Below are experts of layer 4 (counted from 0) of a mixture-of-experts language model. Rows are named router (the router's row for the expert), gate (a neuron's input weights, with its number), up (a neuron's input weights, with its number) and show model dimensions 256-383. Each number is 200 + 40 x the weight over its row's rms, rounded and kept within 0 to 999.
After each expert's rows: "mostly gets" lists some tokens that are sent to it at least half of the time. This comes from a sample of Wikipedia text that the model never trained on.

# expert 9
router,264,224,208,252,175,224,198,244,187,215,177,286,166,182,242,138,234,233,155,218,186,176,126,205,293,117,251,163,133,246,147,150,252,257,203,225,182,234,183,251,234,217,220,245,202,200,153,253,249,261,240,166,205,220,255,233,201,206,209,195,196,230,187,222,160,168,172,149,173,197,238,232,219,209,216,212,170,132,100,209,159,216,184,150,182,189,201,142,213,208,213,207,176,233,177,213,132,237,269,251,231,292,184,153,203,237,233,161,194,189,239,196,226,209,157,154,215,235,234,182,240,181,250,208,147,200,152,165
gate0,184,222,157,166,222,188,178,107,204,217,204,195,198,226,210,232,285,193,158,187,257,118,147,220,198,241,243,258,235,203,158,172,160,193,154,207,246,196,193,214,250,255,192,255,206,122,149,154,312,195,141,223,162,156,191,149,183,250,222,227,174,190,210,195,178,203,192,182,204,188,255,233,185,233,231,200,277,209,160,187,130,206,176,198,156,203,126,216,200,215,204,189,256,206,208,208,205,208,260,159,258,218,235,117,196,167,284,150,190,165,206,121,173,146,246,253,183,238,159,151,281,186,202,225,166,227,161,255
up0,166,199,208,194,161,140,218,146,165,202,317,175,168,197,211,210,73,280,180,198,131,207,208,167,285,220,182,188,164,169,177,179,214,260,195,236,144,160,230,88,179,196,166,249,210,244,182,94,210,167,223,211,187,183,169,203,202,163,173,260,247,173,193,149,240,199,90,234,149,200,133,251,206,169,272,155,197,284,181,212,155,219,141,217,187,188,220,198,208,205,180,189,189,197,212,199,238,176,173,238,186,163,237,220,176,198,152,191,206,187,156,177,222,114,219,270,143,238,202,225,176,237,172,199,179,230,139,177
mostly gets: " •;", " won", "|", " winning", " for", " named"

# expert 2
router,158,254,185,189,236,251,252,231,207,191,212,156,229,253,252,123,131,210,207,225,146,204,192,266,217,227,250,198,104,314,217,134,235,142,140,214,250,152,194,239,216,233,116,229,179,155,218,205,183,215,238,139,211,195,139,218,184,155,194,178,265,286,208,258,119,203,160,200,117,258,177,238,179,248,259,217,258,133,179,193,211,223,131,287,155,256,207,167,236,151,227,208,192,158,144,160,202,284,246,167,205,199,212,142,266,244,293,126,288,207,185,210,175,250,156,255,159,217,227,234,153,214,191,186,259,168,214,129
gate0,132,228,235,219,199,226,301,189,186,220,219,174,207,158,143,243,175,228,177,226,200,217,187,159,221,228,167,153,258,177,217,218,235,195,135,201,107,179,181,206,161,170,130,258,295,232,275,262,162,165,208,246,155,127,127,234,194,187,198,172,232,157,146,253,204,200,233,200,145,257,177,240,162,178,204,120,199,272,162,172,190,273,180,188,128,259,150,222,217,243,186,225,224,182,166,219,194,197,216,236,281,192,189,237,215,184,179,182,259,234,153,159,91,201,175,229,197,192,114,225,164,217,248,145,161,257,114,214
up0,237,118,258,202,135,238,201,228,192,223,172,226,223,206,262,199,196,204,155,231,182,236,176,227,215,196,268,164,218,241,214,132,209,154,210,248,230,169,145,180,222,206,226,208,219,189,177,158,266,171,212,209,166,243,243,167,228,152,213,185,193,175,142,169,235,156,220,189,267,152,204,246,266,184,243,172,128,182,190,189,213,152,202,178,173,173,176,228,257,233,245,200,174,127,175,246,279,144,181,159,146,178,192,223,194,277,123,196,241,188,226,245,228,201,148,250,225,171,260,205,203,143,150,183,179,118,206,182
mostly gets: " and", " or", " but", " &", " including", " than"

# expert 7
router,187,182,182,242,184,220,220,189,163,179,233,175,187,157,196,181,229,214,226,151,207,190,214,191,246,176,220,177,181,260,174,214,213,206,195,191,218,185,189,198,208,185,202,226,165,132,162,239,181,182,228,258,248,165,247,178,122,172,200,237,187,238,241,242,167,137,142,241,150,208,329,227,214,186,224,152,238,147,188,221,194,240,185,246,164,192,282,166,220,176,194,152,221,200,198,157,225,234,213,207,267,243,220,172,156,197,239,190,173,213,192,170,254,216,166,199,142,232,268,223,185,204,229,196,203,160,185,243
gate0,203,205,262,170,202,155,185,145,212,223,138,172,216,240,216,207,255,201,153,221,161,176,197,215,208,224,173,247,121,186,177,132,238,194,246,178,132,266,213,210,214,147,267,133,184,168,181,228,128,233,187,232,153,258,167,205,184,235,212,196,171,165,277,219,187,176,220,206,214,242,238,188,230,231,219,143,206,184,132,227,208,178,168,181,177,188,184,234,170,206,215,154,203,279,265,156,203,269,262,188,146,168,212,240,207,197,165,201,210,137,224,259,183,197,148,217,186,185,183,182,93,196,222,145,167,241,169,202
up0,228,249,183,190,193,258,236,160,204,239,148,170,203,188,225,222,227,270,222,223,235,248,197,184,160,215,130,130,229,284,249,193,231,195,183,181,229,193,216,181,163,218,216,220,230,176,164,196,202,186,98,250,215,185,162,193,176,200,139,142,188,255,227,231,205,223,238,205,247,203,202,217,156,171,184,239,210,291,205,133,313,219,143,223,161,241,186,159,242,182,287,177,214,181,195,265,200,184,243,193,164,124,267,176,261,152,184,217,201,241,169,80,232,188,232,224,214,191,243,231,176,229,159,197,209,174,146,226
mostly gets: " 2007", " 2022", " 2018", " 2021", " 2020", " 2011"

# expert 14
router,234,191,201,214,196,184,269,217,152,211,201,161,186,208,246,197,205,200,218,130,176,150,215,264,235,161,219,207,151,234,178,191,225,221,216,209,235,218,153,224,229,302,170,182,141,224,212,220,223,281,269,170,260,176,234,256,152,127,170,250,214,243,228,244,71,215,124,162,126,294,176,199,235,263,215,210,163,143,194,176,168,205,222,247,118,256,211,135,244,195,162,227,213,186,127,246,198,266,271,216,156,199,153,180,222,247,217,162,276,160,223,206,200,216,224,179,181,224,265,239,203,187,277,189,213,151,202,147
gate0,237,148,169,246,212,117,220,231,200,164,201,227,229,187,233,202,170,164,158,228,282,237,260,223,90,199,204,235,160,222,196,258,252,196,234,205,211,263,116,208,180,217,151,215,228,206,207,241,232,235,249,297,116,182,169,211,179,171,166,239,203,201,193,236,151,204,234,198,205,214,212,232,249,208,232,128,222,152,243,207,234,184,207,158,258,217,270,217,201,245,192,238,180,190,185,253,171,213,148,218,200,147,194,166,261,147,178,205,160,194,234,160,188,181,221,165,194,235,132,224,156,145,195,186,258,179,222,254
up0,231,152,197,225,270,159,197,241,186,228,166,219,206,211,255,155,216,221,216,115,209,219,191,210,230,194,237,157,133,152,190,206,211,189,140,216,200,161,237,220,234,153,173,191,148,167,218,132,244,230,255,135,178,182,181,132,201,218,184,246,179,141,197,251,123,226,241,212,224,232,167,215,242,273,240,213,219,206,169,217,136,181,213,188,189,165,236,208,195,145,165,197,145,221,184,220,226,198,190,297,128,164,135,266,173,168,130,197,225,192,266,277,183,150,160,263,252,254,206,135,267,206,145,185,181,197,148,216
mostly gets: " that", " they", " it", " had", " would", " when"

# expert 13
router,178,236,148,237,132,158,232,250,160,157,224,164,240,169,156,159,172,206,275,223,153,120,160,220,209,172,250,134,154,234,280,175,174,170,164,241,197,241,122,294,209,295,176,275,185,172,171,217,257,239,236,246,235,196,174,199,186,206,243,207,269,228,230,206,188,212,175,171,135,190,187,216,175,253,281,188,228,165,176,156,160,241,154,210,231,194,207,224,260,118,260,210,232,156,236,197,182,217,178,242,225,208,264,164,185,212,226,167,272,237,272,161,181,219,204,263,184,130,197,220,170,225,175,217,162,195,146,192
gate0,187,201,228,258,171,200,254,290,181,191,188,200,165,235,180,153,225,210,195,186,220,133,184,234,200,247,222,173,107,202,187,281,154,223,136,277,144,175,227,216,222,231,195,274,278,190,124,198,217,143,231,248,228,213,311,236,216,167,161,136,159,262,279,194,233,208,203,194,198,171,155,221,150,260,202,196,204,239,193,190,242,213,193,272,144,183,186,210,204,135,195,164,215,216,260,214,226,267,193,175,201,214,106,188,172,274,258,218,217,164,201,236,136,102,251,212,265,110,176,166,231,153,260,157,221,273,147,255
up0,207,265,238,202,198,202,218,241,170,194,167,198,226,258,200,199,279,223,241,176,184,237,239,211,156,195,132,113,165,280,238,206,176,216,256,238,224,152,229,164,155,209,241,129,216,109,146,163,145,213,180,251,90,76,110,157,191,223,182,139,124,116,239,177,199,246,194,168,176,151,198,125,153,208,201,183,215,190,257,127,204,206,225,207,179,185,272,152,244,221,167,155,241,165,185,223,271,164,153,211,228,163,160,169,258,148,207,263,199,205,169,269,264,211,192,170,209,217,197,121,145,187,204,204,330,219,129,232
mostly gets: " National", " International", " Royal", " World", " On", " on"

# expert 6
router,213,250,190,174,213,218,279,223,153,210,186,218,234,214,201,168,240,173,186,165,99,159,188,204,252,148,253,276,213,210,193,199,255,146,180,164,295,204,123,269,225,230,194,235,145,232,160,199,137,247,221,229,182,147,206,218,232,95,271,222,160,230,221,289,173,211,229,187,197,205,196,199,232,181,204,196,189,125,171,218,226,224,231,212,126,169,220,213,210,186,207,230,188,174,174,226,204,205,221,161,280,207,263,184,226,190,212,217,197,189,204,198,153,149,128,213,187,211,217,194,218,189,166,173,208,205,179,231
gate0,216,145,260,172,175,155,207,179,255,264,168,199,185,241,174,266,182,292,196,153,297,228,186,222,258,249,176,216,291,173,193,135,175,166,159,200,227,241,246,301,207,200,186,225,207,168,205,250,205,238,194,240,177,198,251,219,140,184,129,231,119,260,197,220,204,190,172,143,119,262,131,201,191,185,271,226,246,206,207,280,231,162,199,180,228,223,206,146,138,162,167,194,230,222,180,273,235,193,162,221,245,132,264,155,200,229,205,217,234,157,189,190,183,176,244,173,176,213,155,164,243,243,177,208,213,229,190,256
up0,195,178,141,196,215,222,212,183,212,149,192,167,147,275,169,180,217,226,215,207,226,216,195,102,169,165,79,202,138,171,280,237,197,140,233,177,234,196,196,170,124,223,152,252,198,201,226,148,198,232,193,212,188,246,219,170,144,179,269,170,211,203,116,173,183,158,250,214,235,162,234,266,137,185,169,165,175,160,190,200,238,152,223,154,235,188,184,214,122,230,220,126,260,228,217,141,193,177,204,282,166,248,193,186,238,196,212,160,231,169,180,199,246,238,238,191,175,210,143,228,203,202,184,164,239,155,84,177
mostly gets: "==", "===", " ==", " two", " three", "\n"

# expert 12
router,229,256,187,247,164,208,207,208,225,120,183,196,225,149,226,138,148,224,247,246,152,210,172,256,247,187,169,260,165,258,214,229,251,241,154,214,233,194,154,169,178,179,201,237,163,238,227,200,200,239,227,187,247,243,185,251,266,179,237,211,270,229,203,221,181,143,172,229,179,227,155,262,205,241,222,222,215,178,170,161,162,189,179,248,199,306,252,138,264,179,256,163,209,169,110,195,246,223,274,214,255,221,190,173,250,184,272,174,263,202,226,195,163,240,174,239,167,190,188,274,251,201,223,187,213,148,201,233
gate0,151,129,232,236,252,191,187,186,151,228,278,179,194,192,206,238,252,176,205,250,200,219,242,143,192,145,271,239,245,203,211,169,230,132,185,213,234,193,198,170,235,225,174,224,134,191,186,190,203,195,168,185,215,234,284,279,201,219,149,182,159,216,192,209,199,212,194,257,225,240,180,239,153,249,208,234,227,181,148,160,189,190,267,184,274,205,156,219,165,211,243,183,207,169,164,255,155,187,244,270,266,229,233,220,188,162,162,171,251,178,199,176,186,206,165,167,245,225,229,250,241,191,195,132,205,128,199,198
up0,209,181,202,232,133,147,228,205,185,213,218,292,152,240,245,211,136,235,196,206,164,262,123,175,169,192,223,195,189,211,241,181,147,264,193,221,203,247,226,151,178,208,142,261,235,127,165,169,241,192,156,141,198,147,209,163,240,206,223,272,193,275,257,152,176,252,178,219,207,252,125,227,161,183,207,248,194,325,154,179,179,89,170,98,229,279,210,228,191,169,253,221,138,175,115,251,143,206,291,257,151,147,231,147,187,180,178,176,196,181,207,168,200,216,182,134,245,203,196,232,145,225,160,128,206,227,196,239
mostly gets: "The", "=", "idae", " The", "mathbf", " ="

# expert 8
router,202,263,195,201,222,173,203,278,227,207,114,211,220,222,295,180,164,268,176,241,263,184,211,253,195,192,163,209,134,271,222,191,271,229,155,192,266,222,192,229,191,200,128,246,193,179,170,211,238,197,194,193,223,204,183,199,171,143,274,199,259,229,187,242,248,142,217,198,187,223,240,174,217,220,207,163,201,198,137,204,143,132,123,234,182,263,230,196,232,152,214,240,131,105,190,168,195,179,209,170,278,225,200,235,257,234,249,181,173,239,234,200,151,169,160,189,232,208,188,261,171,179,239,218,225,185,233,257
gate0,223,229,177,229,180,172,213,194,176,227,214,269,134,159,193,234,187,215,239,94,188,228,191,143,214,127,215,257,230,278,110,188,189,198,197,213,129,278,176,151,188,209,183,248,251,149,206,232,238,191,126,274,249,153,272,156,178,179,205,219,239,252,200,192,281,249,218,218,152,224,249,180,128,134,201,250,163,296,223,284,128,225,185,167,299,135,225,240,216,220,139,143,241,174,237,219,198,227,218,129,195,195,295,142,186,181,200,202,156,254,190,173,239,179,218,193,143,200,260,238,173,206,190,240,204,184,193,190
up0,240,186,187,212,138,211,98,165,192,238,242,188,226,228,181,238,171,215,173,328,215,174,163,171,143,214,236,183,186,257,227,128,167,197,269,275,265,201,183,214,195,164,178,211,170,169,248,213,192,153,150,220,228,159,216,219,197,250,212,271,271,219,217,269,195,225,152,175,235,201,204,174,207,174,162,220,211,191,119,230,179,162,153,184,156,191,225,202,214,265,226,188,223,232,133,183,226,205,308,217,213,195,169,230,203,196,262,182,153,233,209,215,251,259,236,231,180,199,201,175,175,137,230,284,97,202,132,190
mostly gets: "°", "′", " Coordinates", " US", " ISBN", " Length"

# expert 11
router,194,285,221,201,283,203,196,233,223,140,234,171,166,204,216,177,226,241,251,244,146,194,202,195,219,162,188,207,164,236,266,212,244,148,175,187,227,208,137,250,228,308,216,192,126,154,197,156,184,180,249,182,280,146,184,247,203,179,201,244,207,191,254,243,176,170,163,196,147,251,186,150,104,219,226,168,230,159,198,160,148,251,231,229,114,194,192,212,218,153,193,225,234,206,183,176,240,248,225,194,182,203,211,136,235,202,194,169,253,172,184,179,197,215,147,120,180,197,255,228,189,189,211,166,194,185,217,242
gate0,238,215,210,109,139,170,166,178,195,213,217,173,206,185,209,192,239,195,131,210,171,208,190,119,228,150,254,269,209,170,218,196,208,186,115,154,254,215,228,157,166,272,184,204,179,274,149,221,185,243,231,219,182,172,286,181,204,220,208,180,227,188,223,186,176,175,170,211,173,190,130,226,219,215,186,273,224,210,156,240,232,182,150,241,301,199,146,230,143,280,216,260,159,173,245,171,191,180,152,223,206,228,198,129,172,214,194,154,195,244,205,195,211,226,146,215,211,169,160,169,138,133,201,147,282,186,231,230
up0,121,230,205,262,218,228,177,209,335,93,122,155,159,230,162,205,188,217,177,195,230,150,271,186,180,177,212,173,208,172,197,181,244,175,198,182,166,196,194,170,270,236,219,192,224,251,214,250,184,297,161,238,237,278,202,281,165,215,262,168,213,252,199,203,128,181,296,197,219,214,170,237,218,204,222,206,238,242,230,207,236,186,249,265,281,182,210,182,245,234,243,173,166,154,223,223,222,234,122,165,198,216,170,215,189,279,114,176,180,206,237,131,182,176,169,196,177,183,174,168,172,179,200,217,140,220,219,188
mostly gets: " used", " use", " support", " built", " published", " written"

# expert 10
router,225,228,196,230,204,226,221,166,204,227,163,142,188,202,216,192,199,210,208,195,203,182,155,199,240,209,231,175,144,267,217,221,290,173,131,254,263,160,198,220,190,199,190,205,187,181,223,186,247,213,241,209,186,180,230,219,157,165,248,111,170,244,193,311,185,141,185,176,151,236,186,202,214,199,248,188,202,144,181,137,137,203,204,230,154,205,229,215,293,188,207,186,209,174,155,154,238,257,244,114,213,202,231,170,308,212,220,114,242,211,216,233,144,195,159,181,179,198,195,255,181,180,293,194,197,182,236,236
gate0,234,188,211,179,176,270,163,191,203,236,226,187,196,189,164,153,203,170,252,212,167,152,218,197,254,204,173,174,198,269,207,299,200,214,230,201,184,211,187,165,218,198,185,123,193,189,195,232,206,130,153,132,188,165,196,239,174,206,157,118,172,198,227,198,252,205,144,196,187,227,159,190,229,212,182,154,187,195,130,200,107,176,194,215,200,185,121,230,197,128,220,236,115,153,245,220,158,209,210,180,220,200,250,200,184,165,266,211,242,216,167,226,209,221,212,196,169,234,214,196,279,233,147,198,153,150,239,223
up0,105,57,149,162,218,217,210,238,228,248,205,176,153,140,156,219,195,279,158,216,177,231,239,208,210,276,145,166,200,228,128,164,171,194,179,228,206,229,146,138,211,241,241,198,163,190,169,186,170,98,203,150,252,200,217,174,249,196,137,147,247,264,175,198,243,138,142,206,203,138,184,224,168,239,243,187,232,205,170,124,186,210,244,247,187,201,161,173,209,239,152,304,160,246,252,251,167,247,241,198,251,281,240,297,187,202,205,150,220,241,223,238,165,252,180,194,109,232,209,233,213,172,187,183,139,254,234,179
mostly gets: "\".", ".\"", " million", "$", " $", "000"

# expert 5
router,189,306,178,209,160,244,179,247,198,166,192,167,181,155,252,122,217,232,177,187,217,191,219,183,284,153,200,218,192,256,244,202,267,188,137,180,218,198,154,224,205,185,187,220,145,128,186,134,229,219,264,179,240,170,154,219,181,158,215,217,235,227,226,271,151,168,210,169,173,264,225,193,142,208,206,197,214,173,188,183,199,244,207,255,147,186,275,195,221,170,178,203,250,213,184,173,238,219,205,171,242,168,271,121,223,232,190,156,244,199,174,198,239,200,110,220,160,211,258,200,217,241,212,183,163,177,199,236
gate0,114,214,138,142,250,123,165,181,237,260,135,182,257,176,150,220,170,201,207,172,221,177,228,141,224,188,307,197,229,165,250,122,195,219,158,184,192,293,189,204,220,161,241,183,244,159,205,217,291,223,179,210,194,166,255,198,197,197,252,202,205,184,170,188,202,239,170,177,247,220,234,229,128,191,205,161,244,224,184,228,213,267,234,116,106,155,170,156,194,258,228,223,183,201,223,129,220,148,200,224,273,264,191,249,169,265,265,202,230,221,175,149,202,225,209,229,248,299,226,234,220,206,147,213,188,233,173,235
up0,191,236,190,240,239,174,172,257,229,188,249,207,198,219,102,246,204,216,162,178,121,207,182,181,302,173,175,177,194,180,205,134,198,171,140,255,251,222,246,230,121,156,206,126,189,124,245,190,198,184,222,192,179,215,145,191,157,202,193,199,227,252,168,147,235,156,224,216,202,295,129,182,178,325,173,196,211,161,225,214,191,150,205,198,189,130,160,172,143,225,101,198,160,201,198,214,186,143,212,233,182,214,242,188,241,197,221,243,184,214,206,202,180,138,139,184,193,182,170,193,247,200,251,164,209,178,203,128
mostly gets: " album", " film", " government", " player", " RAF", " world"

# expert 1
router,222,216,206,256,242,176,176,210,220,155,220,201,225,155,189,82,220,276,197,196,226,171,189,276,295,202,136,245,170,174,234,197,260,263,193,224,264,118,167,215,237,210,165,225,174,132,210,216,248,227,243,244,212,215,160,233,151,170,278,223,203,195,233,228,146,165,161,171,197,216,233,235,204,226,206,209,247,181,116,199,163,267,200,183,182,197,144,152,234,212,154,156,189,222,157,263,184,177,182,224,309,223,186,115,233,233,237,165,179,187,202,187,136,218,205,281,194,216,228,253,216,220,200,98,123,181,172,235
gate0,212,253,196,167,234,183,224,172,204,240,223,171,241,210,175,194,224,193,221,204,269,154,171,229,192,221,184,124,220,213,228,193,170,259,290,259,173,194,191,202,199,221,231,101,211,166,240,164,204,216,197,223,194,158,160,193,328,226,204,149,204,182,227,217,254,147,169,202,161,149,206,175,250,250,168,201,172,163,165,138,207,202,182,183,215,146,250,196,204,174,214,198,158,248,192,213,193,152,302,194,206,166,191,198,226,209,182,180,230,131,185,217,167,106,253,180,175,217,217,177,164,187,202,200,225,200,273,191
up0,193,208,215,248,140,239,212,232,154,245,263,185,175,163,191,247,236,186,254,163,211,208,175,168,191,237,147,249,150,186,160,204,227,162,182,147,202,169,173,153,126,195,226,196,169,179,286,246,204,186,129,166,188,152,166,170,149,160,236,208,111,147,274,192,149,271,185,161,187,143,178,225,235,159,243,187,252,235,257,222,149,222,200,212,204,216,146,206,248,175,188,295,195,195,242,230,175,170,190,168,213,256,256,183,294,173,209,202,221,189,298,202,215,121,270,160,224,163,237,108,218,167,200,219,193,178,119,222
mostly gets: "\n ", " Preceded", " Succeeded", "See", " Coordinates", " †"

# expert 3
router,206,267,214,164,239,210,227,198,203,157,209,157,252,206,286,183,187,218,219,122,185,195,146,204,246,198,234,202,108,199,209,207,244,163,202,257,234,278,225,232,272,237,177,254,146,181,229,230,197,188,204,216,218,212,170,253,176,146,215,228,296,245,258,244,157,177,176,181,163,224,188,289,147,175,201,233,203,214,210,160,150,213,146,186,122,175,261,115,228,188,201,226,160,128,160,205,245,168,282,221,200,214,276,214,265,185,177,204,197,248,268,196,251,151,203,184,166,198,260,215,170,247,189,191,194,131,182,215
gate0,214,207,201,205,170,176,327,156,197,154,146,266,171,209,247,195,233,139,176,178,218,160,181,230,205,200,198,224,157,179,270,156,200,181,233,194,258,183,255,196,233,125,200,174,233,176,213,245,214,231,209,177,155,193,154,197,171,215,220,239,210,193,199,192,190,226,241,219,127,187,201,145,178,214,184,223,198,170,224,134,249,177,182,202,196,253,265,225,156,213,135,231,198,219,204,185,198,248,241,213,193,219,215,188,270,181,189,146,165,223,263,269,249,271,201,225,226,290,197,143,183,257,218,179,164,246,179,233
up0,226,160,217,238,175,170,197,185,215,190,196,225,235,232,137,213,230,168,229,254,211,155,247,190,204,161,184,203,252,194,197,243,200,234,207,178,183,228,162,206,321,235,193,295,221,189,168,214,186,188,231,185,222,240,161,218,202,172,205,181,188,215,234,178,201,192,216,213,220,133,227,223,184,165,202,108,252,151,223,140,136,208,224,176,240,145,101,218,199,154,249,260,212,235,140,211,167,309,272,205,216,261,264,166,239,195,222,153,170,179,216,113,253,265,231,175,236,168,131,196,246,265,115,116,210,139,182,188
mostly gets: " W", " U", " F", " N", "U", " O"

# expert 15
router,286,247,234,198,207,229,211,256,222,227,201,163,213,185,240,222,158,217,194,194,158,170,224,200,196,121,158,222,167,221,183,189,318,175,144,208,262,195,188,275,199,216,211,281,139,168,185,182,201,193,196,161,220,203,248,245,211,152,266,190,209,212,256,209,137,206,164,136,181,190,187,152,238,238,205,195,191,225,158,204,203,185,215,236,147,204,267,212,199,152,260,188,190,120,201,187,188,253,245,128,181,245,213,180,244,177,252,224,197,183,182,174,214,218,213,212,264,214,195,248,214,188,248,169,228,181,268,262
gate0,216,174,177,164,119,185,238,197,211,182,189,217,235,227,292,171,159,224,168,193,220,214,197,131,208,184,106,193,186,192,156,264,233,196,170,174,189,135,241,79,209,184,183,187,244,208,193,226,162,190,151,141,171,214,194,249,244,237,195,231,242,144,259,183,163,225,184,176,217,212,198,114,134,254,249,206,156,175,232,219,90,251,163,176,168,221,201,217,144,190,228,209,148,202,213,245,264,200,177,191,276,178,186,198,232,218,216,240,220,235,182,130,201,187,179,210,229,156,279,143,210,205,224,201,175,179,305,179
up0,157,211,176,236,195,164,176,300,207,279,276,215,155,211,281,164,211,203,208,241,235,223,236,196,148,191,210,184,166,218,219,195,230,199,223,181,172,177,194,183,208,202,256,237,163,213,145,227,144,172,261,205,146,178,111,269,197,174,260,253,170,223,275,148,205,202,150,192,230,138,213,241,251,251,177,209,155,208,248,214,141,216,154,199,221,196,202,185,173,239,203,220,231,226,206,153,174,159,128,268,248,185,249,204,190,256,274,205,234,268,230,191,173,151,241,201,198,224,200,219,243,219,264,240,244,263,205,159
mostly gets: " are", " were", " ==", " has", " is", " was"

# expert 0
router,200,202,190,269,143,257,258,203,129,164,229,193,221,231,208,188,228,194,239,186,169,218,211,219,207,187,176,154,156,270,153,188,189,216,119,219,265,113,194,224,201,221,185,224,202,174,210,245,233,162,269,181,196,117,167,227,99,159,177,143,245,239,208,218,165,193,174,153,171,227,208,240,198,211,209,216,212,159,170,210,180,191,143,315,212,246,248,207,244,191,193,187,220,119,86,204,207,211,268,244,212,225,185,221,187,219,242,103,162,251,268,130,229,175,198,214,184,208,171,231,202,199,197,238,242,206,97,170
gate0,287,118,246,206,204,256,155,195,195,164,220,244,224,212,244,241,171,204,192,182,290,227,218,255,193,234,243,175,162,216,231,160,201,223,219,208,170,188,176,193,183,235,170,223,200,137,204,226,220,136,155,211,161,147,187,156,191,217,184,196,118,206,253,148,217,161,246,221,197,215,212,272,172,166,198,212,182,214,185,227,137,233,188,184,255,226,165,262,158,134,148,152,183,177,208,205,153,182,227,219,281,190,179,236,154,128,183,148,209,220,116,207,269,157,230,225,221,176,227,177,238,240,181,161,232,188,193,234
up0,214,173,195,184,189,232,251,188,218,192,165,137,280,202,199,240,240,174,182,173,265,205,131,232,163,239,258,207,198,216,218,168,212,153,195,71,186,219,189,257,238,173,207,213,252,248,214,179,180,274,159,173,153,215,211,186,167,247,226,256,190,261,231,258,176,301,141,201,172,220,218,181,234,165,234,198,244,160,137,169,187,301,235,187,264,178,191,137,140,178,189,244,187,221,294,250,243,228,169,205,226,164,170,157,268,214,202,269,245,213,125,205,277,168,202,171,318,250,212,214,231,183,117,159,231,203,234,244
mostly gets: " in", "In", " at", " around", " near", " within"

# expert 4
router,136,234,224,231,194,158,263,243,225,129,193,179,230,153,259,180,233,192,240,148,175,181,211,192,223,191,250,176,191,167,177,269,230,223,227,209,233,193,189,282,252,224,146,180,221,190,230,232,189,251,194,167,240,180,139,229,208,170,211,278,303,230,249,251,207,144,203,186,132,199,230,223,154,222,216,210,130,215,222,160,117,210,144,249,127,180,224,173,230,177,215,213,141,164,207,185,215,124,276,240,221,258,261,144,254,299,201,171,203,276,187,231,215,184,197,245,242,192,210,287,168,218,172,152,214,150,191,212
gate0,204,225,71,181,179,262,218,195,193,236,242,275,198,276,247,126,182,272,214,125,234,253,140,186,235,251,178,226,134,163,125,224,163,191,211,187,165,208,215,218,150,251,219,203,188,253,269,260,154,213,180,112,237,175,174,189,201,266,166,166,158,168,180,175,219,162,168,265,205,137,170,222,244,86,190,214,172,171,69,200,216,176,197,228,302,157,241,219,272,210,222,250,225,208,205,185,227,233,168,227,185,240,190,259,254,175,204,169,252,156,214,235,147,271,194,141,197,178,184,204,172,193,201,202,177,225,249,204
up0,230,215,142,199,263,196,172,208,179,256,303,237,199,230,157,180,186,123,215,239,192,204,243,220,188,276,180,194,160,255,241,201,156,166,222,146,165,183,232,223,148,215,206,258,153,187,180,225,199,209,183,201,189,272,258,125,168,166,130,213,225,237,144,217,149,291,197,237,200,211,224,170,164,235,184,253,184,242,239,215,180,207,235,246,115,164,209,192,236,135,210,256,199,139,145,239,192,254,208,158,230,220,133,130,145,190,217,177,203,201,116,136,239,188,158,208,98,191,138,243,173,206,197,267,275,208,202,276
mostly gets: " \"", " '", " Ch", " Me", "ff", "Sh"